{
  "num_hidden_layers": 10,
  "hidden_size": 160,
  "n_experts": 256,
  "experts_per_token": 8,
  "d_expert": 32,
  "d_shared_expert": 0,
  "hidden_act": "gelu",
  "moe_layers": [0, 2, 4, 6, 8],
  "router_score": "sigmoid",
  "normalize_top_k": true,
  "routed_scale": 1.0,
  "balance_loss": 0.000346,
  "balance_bias": true,
  "init_std_router": 0.0114,
  "lr_router": 0.000895,
  "num_attention_heads": 2,
  "num_key_value_heads": 2,
  "head_dim": 64,
  "vocab_size": 2048,
  "norm": "layernorm",
  "norm_place": "pre",
  "norm_eps": 1e-06,
  "positions": "alibi",
  "qk_norm": false,
  "attn_scale": 0.125,
  "tie_word_embeddings": true,
  "parallel_block": false,
  "init": "normal",
  "init_std_qkv": 0.0395,
  "init_std_o": 0.00884,
  "init_std_up": 0.0395,
  "init_std_down": 0.00884,
  "optimizer": "soap_variant",
  "learning_rate": 0.0027,
  "beta1": 0.95,
  "beta2": 0.95,
  "weight_decay": 0.035,
  "lr_head": 0.00865,
  "warmup_steps": 200,
  "schedule": "wsd",
  "decay_fraction": 0.895,
  "decay_shape": "linear",
  "final_lr_fraction": 0.0,
  "batch_tokens": 65536,
  "max_seq_len": 512,
  "doc_mask": true,
  "train_tokens": 491100000,
  "max_steps": 7494,
  "dataset": "wikipedia_en"
}
Below are experts of layer 6 (counted from 0) of a mixture-of-experts language model. Rows are named router (the router's row for the expert), up (a neuron's input weights, with its number), down (a neuron's output weights, with its number) and show model dimensions 0-159. Each number is 500 + 50 x the weight over its row's rms, rounded and kept within 0 to 999. Numbers have three digits each.
Before each expert's rows: a language model's description of what the expert responds to. This comes from a sample of Wikipedia text that the model never trained on.

# expert 6
Description: Verb endings ed, ing, ated and whole past-tense verbs in biographical narrative, e.g. studying, led, received, used, demoted.
router:499466526491525470414585541525543497430558557483549513617413498586517548440551396489436488521469496487516429493557458537533506575474410546466484508510507459469509540531452435389545498525523482488498523488482442579551571474519468541569447548437601528558496515516477468508582419494416474471429553515463517532576514524522531513457520467478588505529573511403548544439587458557474480588466486445380520577471449465611482517554376537478421469468520566500518533471401458508478556487470421
up6:581531500419548548531441487473493483499480491486430531464568530473443517575634423476433499577579558498515495468517545403481514424473473522531610473508476570430554509493563529463459481487497444485531438530421460462457517563455469545499528379487485507543472570501481587573391493485456483517558493533529454457535444488496420558610549580441382464520446502403571436575502416475426560509473437514482472498535553500504534531471512535553562515466588502530557532503452498478462555480407395
down6:426516466465494564480522484515497544475533503571535539525489351592506490473500547495444514538570465452441512477477573445526490535524552499476410540506574404565520521569400480573463467420394515498618447486485440560541546489482554433502477489503529544524494390472475504523539467473539432549527562534588476491491350483548492423488471550479534514437562543476504551507544489479510439557506434557485503576516460448510431474489485410502488374503400604529570593550486487584481550482510455
up7:464544526549463497563477444421528639545501454493510460577414547566526532493507412500525451569475565448521440517478523550526383463442512416457562482444494498434560480494507551369513507494535567556570524510486509409487496469572493547483524563517468416451521457551494434510469475443513458545455661452484497475544583474534565509450526485628565431480589493516543541525548476545544545448515481419451529495532423419569435547576503497559475492498480473440532499571474488487482451453581451
down7:487485545482514544443536553508496603586546477526481499507552390450502508527525517453539457614443516473516463449560477498541543432443407543498493509426487446528567539510516424534510548406442493529514448504484471468463535535512507524601466501491473550519526503432568536521504540415528444524399530477528466435421459485480453433546379399499533464443486467540572494482632546488510491439582520488563547537508497522560577533538478321549498389513471512446539599523445489419488502568531450
up8:481442513540507517494471454485476447409443585522473447547498544512506470475510454547470475513496576501517488403595485404540546511409550523487597498556479459573528520492551463494503424516527564577561516498513452447528391581564432483527453585469417460546521580479476471562414559540403564440495563495476507507526602477483513482428493503401431595551527386489454567485479466492473391626481478537561482499495453556423558500476500538499508481450414496495574465506552463455475598529522450
down8:557588447528446543453470578502456482425447508495546587659474528525515496481477506518437479551446522508512523502485503499530494485537579564417529450551419509497605473489531522496483446497542452525503567528528419458630421572503474472361438521583432471640514498383460527637471527535439512469528498518533519515512459485521500412447429507467466545579438474499459453438488503428504475569487575516524461523538539491442607551434535481440552462468537457495535494480560457522489508478528440
up9:585495450492482446536484444515486486521491520436433521472485481497567511517451527479487453414493498503444575539588454598546474475467485478506473553435434451514451505439512404520615481505557469562557542556454588562472499573525501428549598542521558423450514547432453480413382470541438616477484463485467472546542421497461542476535563536584573468537528495508519476468500536532520596506408447511567455474560467520586440469536456542594601576503496441481445464569514545472482401421538478
down9:549659530543457423362457425489585445431489519458546455549596549437575488515527503521498580484494514452414452524494551461461508559458470583477480446531498572515460548525496501532565491427568520581562480432527539432443488503485462492515534484566468498368616601442455451502454458546533554457540434449460487496536456445512515525502587499484600454482493517501559483569420533500475493527446548458471428473569512500531453557499470535512571503475553420445506501447550490423534564459555553
up10:442532423484478538560538479594476439464497439454471500580461446582482511525485448496505495499517480559485449450504391546455601415494497442467453475532553587516513574518529555494429590488490560536520451453522537558523518585552447538599520482528491518424509540513406571503496548460604485541410485504464552563453573459477406413464574576511492547491477429459522550582466445497570505541454460520471480525432412496546503495523489481519545483497516383463583431551426524492446639466506574
down10:544544518554517417508543579419453479591534546503483544512456423449497545525522491496497539492482542542534508506511499558546441528522516452487444596471391473558517446519407404468472501498536471382445548575541408467506462543519477469468511570498570530539462456519618452430548492490413545538516564566427510468447456561385460562529350473532537492481552547545559491444476490462558570422510516444496559607525550474423550491542531384510513544490472569454451549520517487537440445533450504
up11:509455432454501422453365434482501542482515515480494497535516468491433458498558462516424554490567558514460510528521388493598482423550484501466506528458385526478456541534503355468488546505586407517473563520494517589518517534430493460557466546473563534503506436457475462523526455594454469564501593476535527566483561439491486511484531467553474558422464639494531433485519496528530554480510582446548580513535499446564471574490395526536474462575519465473502537548432526473543593574384465
down11:392540521510502433498485486497488487459451559485560587437571612515442588547482525553487505539529504429517530509519525494462452494459550380476502451513634452585474510530483560610443421460508471574503479547516485375393558474537494538451441508549522490489493439549432517515468576506562417423468497590544462507535508509458509462439519518399487515595453484473531412556520446491539517543530437572490490493438588524498492552427613449574561449522407531506480516436533469452507478447491502
up12:487514459542539504465533492465493553533430506543502516599413540507560423507503410512484493508511584520469410529561561533504483475588505471530539474431467539562509498529474469404420505497532394483508484458442479516590538586503477570511485549516603493430499578552443604526423528398431499474514487501513494598499495498604561494556457458529565482600497511412532419487499414389554488526412475427576432577468513422462540501464484512463616482503548504427520480416444514552476529508559505
down12:504564516562587514466507484479476513479577460551425435477507464539476521528497480549494459514529483512562507409597509531534452503419447529556490540494414461402492496366547550451430578559453487543562565527487524562528488510475521500610502449507465604509451481526523477526527455476529501318463496492485503505444552448469517486486474476544584461365463506524403495414584447497568555546526498532539478524502523513495631534558499465462473568496497395514581484443550530489451392581491543
up13:492474588543554514518476406533523468539501406421549546621489511508541504458497529490535494441572496422415524440559497524624511469379478527439518423543423464449484525525542598512552540519509560390458578537552466557532536524403475551528554428489417463532498444488544494564498486468555492477474495492535422444567526505561607463449558408459465476531514502533486577539573485450550547472578516493571535468477456487648429462547466507412523491545429462522467491538456499506474443534477477
down13:444520503529485464470539481539500461453510573431508486562516487582495426619352520577521458599490526448539477479504528462533464470531483598429427443527533470440461474603565399534451443517588540521502516494515477542470455541525519434496466381481574506494533525573598463464499459506520557448497405553439544497480512476548616563505556491524460603510538447441448380414480552489531484525521473509537545497501589534429445439537536453437469543552433470540581487473440495457454512489555509
up14:400536557557527540493488535557474485467521608569513451530566491504479531514498507440520433588464467523469431484586465536535499429511474540541445450527515554518498420524575447469525572374536563475491539470484543575517494380418395436624458492450509503502521486534487459499605478398464457521516554584512475479448565503426492476525479563435483507559461436486510600512450458468485451476608459421524535433454485540541518528503510521381509507511487397485597519496426475539477533599548486
down14:504554518565592491454489455507499495491440533373537445534621469520451403486363493451439450423547539478482574455475525497443531477574464487532496508447545499391482462536501479487543450517523523562536522434510501479500522396505490460469541460512535504521606552586458478564503468451433621524525508417546482476567517478584486473563480516563552530492427506432565424462407464557526545424466570511480486485455507507550484526548571497538537467418489483394475594483477507570584565417553453
up15:428516580602628509503515517562536573541444518520511547504458525504509525480522425497493479485396475493517486408451566492488461507430498455508580484525520422510523439426502533366502554580480553558482531531501460598539462533595495369523543554532454472453527486449529436485604416487562399496505560609530449530519421471476458449602467469440486458416564513453492468447495537541497556494610503506485508513498489433552464495499491496575479370477500455511475539511579457546543447519554477
down15:509542522416463546517520580453470524477434511470560552475532425452492413446455448508513442551548585526446574492477502575512470430488497479529517536578467516390500441536452564494526443504515549453533566565500500490605466492492526543450544604477478420449634486480448573520561479561583529559548555426568513454517522518456583523474588488521454483456404538605477509464443565420484521510436544458533499462583524584490506446439492450534424518404530467430498406559466471413457472477481528
up16:456491594533460524511531506539398466465538567545537544520473453466437504338451518483552540466490553557459475532470524584530534540482424488477530539453536540529366464545514635568517503355530482518521568517557551534473462485476481494501603506505467511492472488491504467569579507502486497361482460600484511550505550498359549535495547468548550528539457421530493524510520587516491516502460508443434480485485425509446472472512512472483490579509452557439474490542489505491464633459387592
down16:534484482469400515507571432528537531508437438470547370484530482588493547548509464437516451488492458522473535504407445499512512512478557510494472483493492470607595577507487475525473591514476491505475502413521461550524501489543474478521421502540495501525491455514458538468474546452385477570581565440533519395454482477643450413507372609559553559511553508490544510491448437501576476540483440447473468473404494554547548555431518433502507422538462587495513556505565543622509513513558415
up17:534537541455503516566535468583578496497448468488608457527441525541514505378428457498539509506529530464453431508423417534475484428488578511478565582548424546561469509517449406461533539572462588487520495399527465564501468404524504433536530470536541503474510522554567449571602510526439355554458419397487436565494453515485439487513535564501554474499421517433494477522510495506468473516416440363463443471523439489476460514468428526502539464515573468521577532589470494516477517556470447
down17:493549396516568474564564463437578445560418483523490515500512430503607447434508471500544525461493464518438551455427503466489541535474504573463484575481516438465555491532446457468388516459394519539476456484433576469556536503529472525516570503552491460452506503432442553533450546574528481498447542465517511474582620502522482489477533533475421478532526571474511489537457495539514365576522469520458522583561410402544519517498456439489469490442351540521562570552526626504491505528427587
up18:556429504489530544404533626442544398421435494534465536435526477422468434644557599486499482554430504557484466454429558450462466513464505481427469462569487441478505514575520514595534424446462511470562452510550490518465556489471531600482500427490475559525501543462412506423433516408486566537475450529459572427515563530549590514547547458514576406494514466462480519521480536552430516542485473570493515488468568523497528471554519502494578588507511513533423507425529511479565504381469459
down18:455462533502551579446558521472541477542366545514464497538547533465533556410461456512492472400500507473386528484505599446591470488554602447513523518432524473500498469490456531576443556494381553594535497461478565484518501567511491463427515556515474480477463531547412486494402481525487520505436520490516419510522495437519496436495482511473469493508556615578517502572406454494515422363559523528486432520508508555596515534513578413503530508495415512498466535400591546457599495460482536

# expert 62
Description: Early syllable pieces inside Latin-derived words such as con, po, on, vi, as in plenipotentiary, economic, response, Hippocrates.
router:551531461429526486429558470524573475468564430422532567586529559500584533448558495434525442561444587486428538454490447443533445600451497498452524575425509497426536468469426437470539515585490443509572525483424453506460590447529464578534511535381519495504572612498472436557575505437467442468514497454514504477573526508450530544536521481436581467591527500465474581480537485574418581541499472464455476500527462449520422531504473541513515585483514493449509391419486478454539597503548509
up3:460540461468510509527419492464470541570616376562468366439452571466513464473481522529504453515511577584491513460528568515566604397510514475480475491502543509455459531481419552524504464557470411560476496453505484481473646476516522421593493426442513522564553511455477501532597459439543578462543456477468433549491502530412511481590597485532487505503417507489574447556436518577481444479562531526435491502482424456418571548561473508520536411507476487501468488477523561588490532432525501
down3:464490556516470404539451416529445565519510501494527418496463463503548439521590565472538502405447409507463501446447468472508427437525541466538517384459541568435567543450475502530487520456473504542497526522537576525529521488537575477476512559515641489441491556413464436460441533474548448533332459489525524518473573610546513466551433528478471576556535592448575376502482538567502504497487527507528442580466484523525568466452412493584457499507526547466539551489513401464523538534448521
up4:380466560413496478440399451481497520540506540549468581503435582446483507555527488509589497494518520588445512443463522456545487512557510504510498471526404552417462516556503475547522516554353426485541484509486519569538453490529537460516485511476469474468496445512523511603451447670565483465509519401561539534521468528519621557503471487470554479476476510576600582461484561466534563434486541415467481488510415462480382561503446531518484480467578432509437455499492464596439518510535455
down4:492514480581523482455522477480521469466526495510427539439510512611550527553465475497508576435498514460523516523593551523506385509454553542504494469387438510528472580569520547492456426525489415413551475493509493448583531456413535568425552558536565433483514496546472404484486433566499518488422486404495573597558484517532535485553475385502501472455513554570513490434534475460492544485442570549568609461604491412448537399507448533492429552474510473494468546535450405601497509481482446
up5:427565443411451523431553427522583441514532524564529577469557560601487507546526492490562431547586487451431543468582489452562506621544523467502489462477476537435601440467487465614498495423508474506450471493532577555514438494507561476527454542453485522485572544398494506514542484495572443474521544493455539539374467509454479427601451373521472477490414604568524541491461520528425487450495510574551467515499442460548444484483440542463503467438489522424454451471509540587442478491501485
down5:482466489515571569541491490517493558476547491499478433456461456444520522465507417521390447500493554576485452494516426518469553566542476498474398453486476506523462472520495480546564468500536572574508559668437413451544392612485544406518473438511451519532501464501566508504412577537581528517459498411530418523527541521414401479421576458474504499545496484543450467630581436425528527459474467518490555525488573571448526511433492458468551518487506500523494563418564517471570526561491564
up6:542562514426571497502527491402590533476535512436533518464511544522563440525563487514597358528540532476511477479457476516494438419537406497583509633555499479436491508556479527463467493447451513525558466475431363470532468386619454525537506465449486505546486500472599392486510416445541539438519544526427505471526542523483437563542462545515462478590510496473512471543486499533390509484471487571488514485557484434448471524442567488619527531491544483521485467426518534494430611539455469
down6:519536556582527548588431551541443533461509501441499469418529562576504472428388409520537494556493593502530517460476364482603439487480505506479480545512566545447448445578501511468445560508502494567443537532519502456518537477462559401451457536466551445568415578455411421621556512508467539483570373462508442449520521436511540533484530597549527482510445470470496540515458519541463522515431457496431477489520482528478491523488366514498600448525544486539455456543602497499474506490516569
up7:578531514492568515514418398520442492497509453484529445555432535470561534523421439407540422470567528449487582536404493433462508565493539525494524576588506431450535528599467520481444535437536520480549384438550486440513420508492480489537502451510460566513551508454510626519568466546429526451517467415453519507452439559511491488506544475442448404485463544478529504526599571499382496507477631478473527554449451497487491547452539532473560512503531524536516493416405478418581465488502585
down7:552484478625513465479554512507478442601500510565475509585585355537404495595450518505497539560550496535463586612482555528436457468425392468378452448516488435484485463499595438440551502432481528499517448502481498561563492495508444487430453533535505460446567499529431447574515505531572465593456493474392515538456520499561421532466459570489576476522494424514471569463520500553525514438537502454531529539540435452547477471466505460488548544534468524475567519513501445493495393572541566
up8:512507548439547487497547483533544511491606478499534537438478441565459545500490543476549524516445616460496475515466507482522542489581505500488541607462497480365471465517484457425555590428557562511375513528477496520452509522438403531548483423504450483523479485536545516545544474455577400596546446518532584483470426507511491460525500601452545546520432418497495561470498584530559454585449465403407515397553519511494401503460490522431504419531488508623513397511442497508495520476472556
down8:474452482510508543532463570504553536507540415475460432366462494581440580497484527517513559442508440468514553531491575592512496548589425577592553497541510441582567554493445452516537437526529431478549507443514514589571501417540451548424509451508436597497537563488552503432453413536501518436529501471455493532419439422435530413600512517471494417479506493379466529527553477435526425464494575498484529535510520537529574515459539498506443548511431518563578570468433460456455516506435465
up9:577505468456512444528526646504530451503591451451510601553410440490442538421498416505503450582432467508523490572560530531513443412542484484422523507515466505540488656406452371530528540488555436462466433475477456507499500490625459619554441515489561490518551540429538461558585499443551490539523458447511511515469471473534583513502487547463576487528530499488464503404532519470561552481468424360531510567523548427471406517484547507514489506522525489490514476536457523501483558482487483
down9:470542507482396449470524533587543510401534600456477481520524459573510470503510522489457507504563543462500441493537495556446450467466461488563484502566508542544511413525547474580574478536458494503469480420534452464552545577413539536445465480489489541381441515511516396509422571566529516587410526403508540553486601529488459488486607454533482427436546540506439420574536497566472475438553471441480528458419484582534491547558477501444453597455591483501422626498440529526515444468502496
up10:548482420458441498487481517512468475357551522430447568437630479516495511466487478522513524506529575588428493427532438486535618497534475501520572405538438544515498517316525491514515492519527489461459525518484539554423471402542509519551465593436515497532563481520493504490530535487471501452491447519434460461515523467552473532471460465541564499493442529489519527511384467498439466598565533451510537450396492600612549478480426509571504503597497450506553458545494575471581520532490405
down10:570472502438461480476543414451493394504440509559488451431490544586482581541572458523524570491463458470475453540478439450470456525409555504490402545461539556554485493382562440581474502456536436509550565510546558471450504459511469519363432529458551484608451501550416524556493524479585448479414451614487516530535503476490476499502576522583518502520544571455471467448453562539513547464527446530506572562477531498461438593514554512534377528479530526445532529448459518591560536549482444
up11:517608482442480492541506492494518521597512430514456439584545526385528461494460530466586568460447488640511511541491539516571426395502438543528554565451562499536512484604394418523444537530467541493570550501361561519428614467508493528490537534515483480557483531521516551602536468559521491551456526574522485470509467489448568507499508450512505420438541430517444524459441436497509541463548437520487458531505554514467495529468488495393552587583512417493499475489407478532412532483456544
down11:494575554478565475541556482468539513512521559533555478538477458525497539583600574544480502468492548507496463460570504550467594563491483456507531492533526557513526498493516571435468397518502610443503506521533451584442484502481506540506469469407455407441457466516512517491563519518394546427480663507425430477455425512648504536564426422637483527453444491411481513487532480544507574490494405544512449457581452577430406465497492517506460483485485521483538509440526500528476465436411481
up12:478413484490450585441514437495576548509430454591487526512480552565576501507575395562546456526457514548485543426486433529540582542533530460477568565589530501435522454499498522578492436561454537524550485553454502501492587473486549503532415526444519482527593501491572537595528495503507458441488564509493554560565493518461496519480430447471520498588363516540474559430457526499539599537420496500382503490516459447424381422528490548488564406553467479480489486521474479437553473592452449
down12:503531484534538561429521462609480469447525485405573456426462504493557500500541516500546461408519463525459544445386504553472542515527456533478468514495435518452445471446540503455491529553511377475426469521462495504533414499521603471552525508481348490550450487486474553458558486460381568487595463609530525459517473537491551591520427394579547526548492491558474420551549497486570450509646548526508477558444460525496527569494597424517523487535466496502500496502531573479441469506584463
up13:527552468477538483421549344479535491385513477481511470439512522523506455527528529456428483601550425423485501448550564527475520477486575437457480588542533529456514416491521536443521645503536516503497484431528449507504527463467573562511520446398455509537613553440532577501458435551458639510492486470540486522458550457481486528515423507533578486572506472518459414477460509582416564418494579476568592392490462485533532456470451529482528560497431453532512483474520474430553491478548551
down13:449381561478498388452521482436454549489526511514462464539472448435540530447496539471414537535478467506373475556553593565487466450522459553544542432525520415506416553481430562490457557505438463501524475426444382513478430511509521528537463557502548581479477575459612574526599633529487568568488611431486498478463477454534514465441511553477553453445438557482462489476471521511535472549567528524535507464490513545457491564543558447463433470493476530543546514465483388521527587498565545
up14:535504552584503532442570422506526566464446498447577440445477562554423563564516474547614527513642453465505501580445517445430549493373448491478443552540606489431480431388543556471442491556530508555479487510499423517484542494446494497540521477525522548547412529603493498436524482482463524489485425409484497493523541531533518557501453556557481512515446549458561429463517461465449449448528467384469535469501443518418414465539497535518585485436589470498473425496528482531485588569477539
down14:424465509517431530447460452514528568469508526479525534514513438551484507561520535498391399561518462571510482497464417491514565520470526595536474441521475516381491476486488514546430567496487521449431504454607492585499462438545470448556494447482517453530497546473468570460474514577553419474495585531506512450474498614589592522458549663488492432533533487538520411526501483511449471443445565489464533561454536582512437435499504516436474369549511524514601493482586591496498481514499403
up15:471444536471474459496586461452491575511480561469553509571544505506433509378496497533530520567400440499416567487524544474467497497598511508507578426542541571525442507567505485553488434416403496498486497453390471493545447434501594493532560630437557507472515471520524509548531446519566441504511470417534513478504474493545477496480414611578495531486468467437489549569503506410460500397432515540464507528490529413496537567414529551503466471433517573417598479435435533587498480437526549
down15:429448528505505479536444515565514524547454600524540417466484480502433535501446519465473596448529517456444481568540542450444487462434500598460466482464468570622555442591515495485469527496494519462539472522537464482520510553488477454540526561476577540516471565476474528532458448467567470543563457440563459520587544516501524493396525531473504530501491438483440566462426416557463505585567518611484544403442627480475423387492588479560503455440525444611580482484507456461422450497547422

# expert 22
Description: The ed ending of verbs and adjectives such as died, enlisted, Green-Eyed, plus ed inside Spanish-type names like Sociedad, Oviedo, Multimedia.
router:487519438506528508491549435488494485432452549443498480517461533543477538499507447493463429484485457509421586423500489497524529577431464558403483452542499393465588615539440449464482459484460550498492516510481447544446523545527570517496465522428552540596537566546454492475492375487417445434482474494480613506633528551480500548449532482470581479567528548424553567398577520575498489603520520506462545538478480464545484482599452559467468598464468518492445526453430421503476627496476499
up1:595415496505559441546471389530511474479515438526423511460419474455504508571490509506422560523595557538454564385487513499574507565420566514486550580419452567527508504573458426548503403503594479521449535423417461462386459514492563448664432450513492488563480502478537488475542470504428538492521484499478454558595515524487481457479564531509567500465569484479525411440504479539509450544528573445468590502497501511509532534622502535534437512515511508440522546550563485485443561503471472
down1:489456431523536506492545431561521361494445450443389518505497480485520476504547500418467540550515430451461510522407459505511525511417530565538471601528548530472480469543540558482552569538481512574468439456487490514510455462432549498539655463622416537461375541518525503515597506557449532510517577504505464528430522546461528404492521501502494439529476509534544465479487404518437491525562520547434485528553486488548520513528516596454484466371543503581527442443511589585424468564523449
up2:546487492497480502491484499499473489524399501623494469471486559531410510373514553524550532435550483551548464499521418439518540492512447437479497560486551563495456507457476410475481597451570540560460440493540502516441452486416538554479473494485510480596501483549431500470521410460550501548406573494505525523660545481445564509511488522522572422491460521472532510452405544518449525566465455505517604525553520452550599504560378568539510549528451479428514453436424509524507630488424470
down2:565533612478384463570484435535537535450486505476548480463507415482476503553515530532460510510504491508468428638459532556456508566456530430493517482563502481540516442424512510558422494449407507436489464503411505579496429590443565513576514436433504446507475575589461513517462441585530506456533435585516606480416463545506436475442520556475584537523474484518479423553535554565504489433424522458507485554422482493505511525510527552536513494432599453538471639531544440490557483429445484
up3:524417476589477510529517443477548548525535537547467485460443471443498499516559501524505537547530548444520571521453460453489455531458496452496460534532485523434452493490435488440494523575491547598669506607519523522506592468510455474544520404482482524544556537438426515503448533550447458545566535472521483547538506473468477495520472502476646432507486532398542465508572460480462587485591502482480462545396368426469512447499560436456651599584488574485434509461476460525471528507565514
down3:502417506360417485481516526534543543474466587455570482460395561551509502464543485439500536522473533557548530416518472388533558561463603471455474499390443528484547543473540512519401504499528524472519454540560529449566495501499566460550472510530494652435483490413455492545460456487536466528454469563519453567482471502483486478406551517568586450491438592527463550528442545565544530537540532474452577473571541525488464472460594378440417495550487457423562481443517505552517531516480476
up4:539533590478520414572486487506509485527579542567613463445569466430457582575485525439585514485493480504532492534545535565458543541504506473554481451542443465494529558538472529495494491472513538429440478457619481503490486512472483571469513542471595501473520476485487513550410479459528452581492514492508480429550498473584440497329481442480487468450484581511473432483374461489533420556459479513593534494514488491516521470541495513554373631417558517509520429439441458597524596568492542
down4:469480513542509395438501489473446491449516533478474606546475415542591432497497619566470487482552436462529535485482546547509486454491492458550412476448540516558502548518464512459463527482410416556425524491456552471497512628523546543547472511419515607416459383527528395463543520487477540527554492565563470511476528468474505537529495520447573513488463483531535532444450421562556494554544412530547464612361447468583491453548451454512501475538522550591568537533500531481509511400449443
up5:487426397547470487501530559495475525594415468522551494488505495485501563531564575479590511616456518377519591519464456493438456508449455528464522595534586486482542467552467520477522538467457520651618462445471529539472415428515488484496448512472508482482487529461537517490509517425491538507552415526503481484555483452510488431428494532489639577461537580481509530458512511504480540445501481465490567485449503512438502558536449477584541619398534473439493423588366467518457487462546486
down5:502449512484518440483564514585592467410430447537390451523457514521524571506449486401515456487554521441600450526484432568433496460522588533506472480566472499513565450507463479418523535428548513583571459493547589534556496487526566461434479502475422543506483421490457580420493457486420522448541503465472589486502526578463572499413537593499575489569445503510485470359599477553425470540494567587455516452468578497439514469567503476454519532525528447502514447522525556404527484506492546
up6:578577486452416533454500418440502519500442468464539577459586552496515553504492449506476473517420499540518421370550538477431532422490427476472543589601591414487436492520576498471496470466506423481550596465434553455494540499525538484446477478456584540517490553428498420453515496600473515493499549542485622479518526550411491588491488483473524434551471522422586544496535483549446514581523553510506484505436471529422460466490432552554593522464493564534511424510456449478446426394504484
down6:509482544596599510487546525624626479543480511513513576498456507571487491563553514604449516431485505457490418527518526410502565531572516521528446480487420501462430499427463545509530523417501494404492483502561580580466454546493477405474466489525533509438492417485502506489504575485441491510447533458514463407435411559549466400501526455448417585516555463448485404512450530511517472531510437547513524475573540468572517467494482485504512468411432571523588483511616480549516582388527501
up7:479396389475483531490483476515474560484507518472526496434445475474455441518468505471600578526448541511501523480519556483464495542507572483529508407561518504472534502598468462549524466496602506543561361423497492509544487520465500529467482510462562533456492562498560487560558614455583562410586371466493621520528555490493530496429519517438490452507497522365552536490525430476476534511434420483452542435548505402512576462491490434513525538458588523560512550517425472519522631541493441
down7:497488550386511543459555589482482440575531516496587433515472459506570572525565441565470470508453540523504503502519472470365524417447646424521424494543557478476525516467532554475492532508412491464470505501503501535560550611643449435592554593508471409533456476545498529491474491520549531499499482500533543526468467480506495465465398423443465515458535455527477580608497484432507473478508494513508421459466505534443531428436473435589579502566526432527437449474538470557445517469501592
up8:431520428503580540460460555499491412508479545505591525348517519480556526528561528502406525531474515460453494426462506483470462542487500463484529412525533518551495534598504619512466434463502485547506557631513500446533542481507560505437453547416468537496526581479647457483576488482586498617464565532526470533508409509475553472490511440542547496600424539491530481483445425514515631550554451499458512508410479456529557462516527534463428506501527530414485491437572454486454478525534426
down8:581495524437485588555490517492483531540494543519478550480540480536449456496484510390461497531502491457450504571448522630445520499407452525475626459443394562587528517492454521494459489522457521550551511469500542484493531395502461607430506518493562462518454429544473534538492489470507516523480519363496512526474444455487496560516589493474465436413482415600535515513518570508560525434519467532592440595462403542551497551501539437357474475446529516583444550479580469553517421486481552
up9:476412541426439467513516502477501448462535516485535493524535531511510526624509467506525511561432499439468497501492520448477525504470455539379574484486565504455483530565479491624520420525484514450519452572466462580475450533461538735446468516525576542574543490534576511435470474524470497479446517402445544450510506485498534497390512541488398446452458475557452507514546511589492534550479570446489620447453546523509511461431464546423557425463497541429570421491561490532486479510447524
down9:451465538506532392502580616460465523455443487495549526547546569566516607479522469530520492527528513463406498500442543483565442441527498424599537551469488529495491387535451574612451453474522540482458414423429532482521485410471471501479447481394487496503453460434559536545486545508485422483549499494589438490551549448614616426535500521502513483452528518579571501505450498501471423409547497497554474534485471512580549519447484479464451542508495400473548565450526504466616426535538474
up10:505478573480612518519578538546484440449393526522512494495426528555507543486545477497447529527476392448483567525440436509454499571435531503445598535457605489535566456446521460471571558493579467502564483567517481436507491471489492458579493566498464523553499492498476559502531398516516488674483517548451549523407449522567509472482554498500567445537403426451500442491505525518474504523515525503461460390458444433468533464504494511545409494541516587521416416447509513569620512408553539
down10:507502530594392519562473493432497469490561464487573505536463540538603459497486435504458506535493546434453546490574382498487524522594457547528636497463474446447494442500493452476583563516570602466396555585504557447504489487515413561465435634507530466510497396505483515383521480382447488485525513521498429553489547475460524465502509551509540411433510524508563483552578547523517511456509524501443542434492433534509437501528528549512480548375437468468468556561441503464566502511540482
up11:577541454559482564493450520501425473513501517468462424464572581494432488582538544438504499481568463519466499477504518477524458531504528546473447447501414458443464507507368544461506498523570378544430426515452539514580564480363523471536488528433576458507490573527517487582524439499489514566470472564534408421516548544563477554412523489603546419562583540526523556523493568446512454529429510431483556559521427543495623515471465563538520514416442546474510488394459485445496490525553460
down11:555468451409535530608486497518426521589463470509502477505506448578516517517531435459459472496432483536461515487549461520503512468454494547417512438418484592501565502507587416420371566603462535467560512520520466516606562623519476541475546470528562556514489455422445435524450525497407549589467477559566560496444456453476433490467480408488564434484437524460548504572578517546563484495436541410446518512515475447404566514551594555512575525505468499473493475510503496432476545553498442
up12:581414508482479521505523440466456473405623435494458493546607491571486490487530435464476464488492450519560584559475424548518510489469513515431531484533581508473433490508477583488463436501507457473515460360516513478474506528535498460540511493540441499635499477505446475381518416473411444468454457544563448470522473493501496501554467444486480526485550567522471565643443497505486407500502488505507607527571608580505518490610553500523495504495546543504457497584482515545404581495601426
down12:445513459520538514564486482506572582489456452510507427536558505570493461514502554501584471390555514535440557425527495453500528475520435411437436469566630502492470581454485494527505484536474552467575514577564492528473585521496472477493463423553463466454547504588480376583523541444575544518568471563512444524474457524424568439597456528561430518468429464491495479433477458555429472467343489463489557517478491538485403555485446419446493571568451519503526525505434491479585487564502543
up13:508578501608507457401432498450436656519534554419448497457561540525490440464525543487462577574445447491455626438490585512514490534446491528515503503436497495502512535517423528375496479441456451569462535494491493495540456524632538598515437551484499482485514520487497416503567462557474535528528459467511530513427576558542459502579495516523540469558474466454388445565533503504534409392554568461490497442601515496556534563480501431554522547493503458507486465584427464549477460467463489
down13:525490486496515511459544517408502512459390439451572565513600455576495466417586557592435603382462540462467490537506534514418418516536427480452507544517532503464451428507412496508508415512489469542486491483433512542496505424531495460503455462423432452544529542597448500431467521465525525508598465537553491503570572476592461549512429500530531437595601507569462508515508491463565494486495501487470481473568538572443610481465500579440509454482506518470595538587460585420503500478572499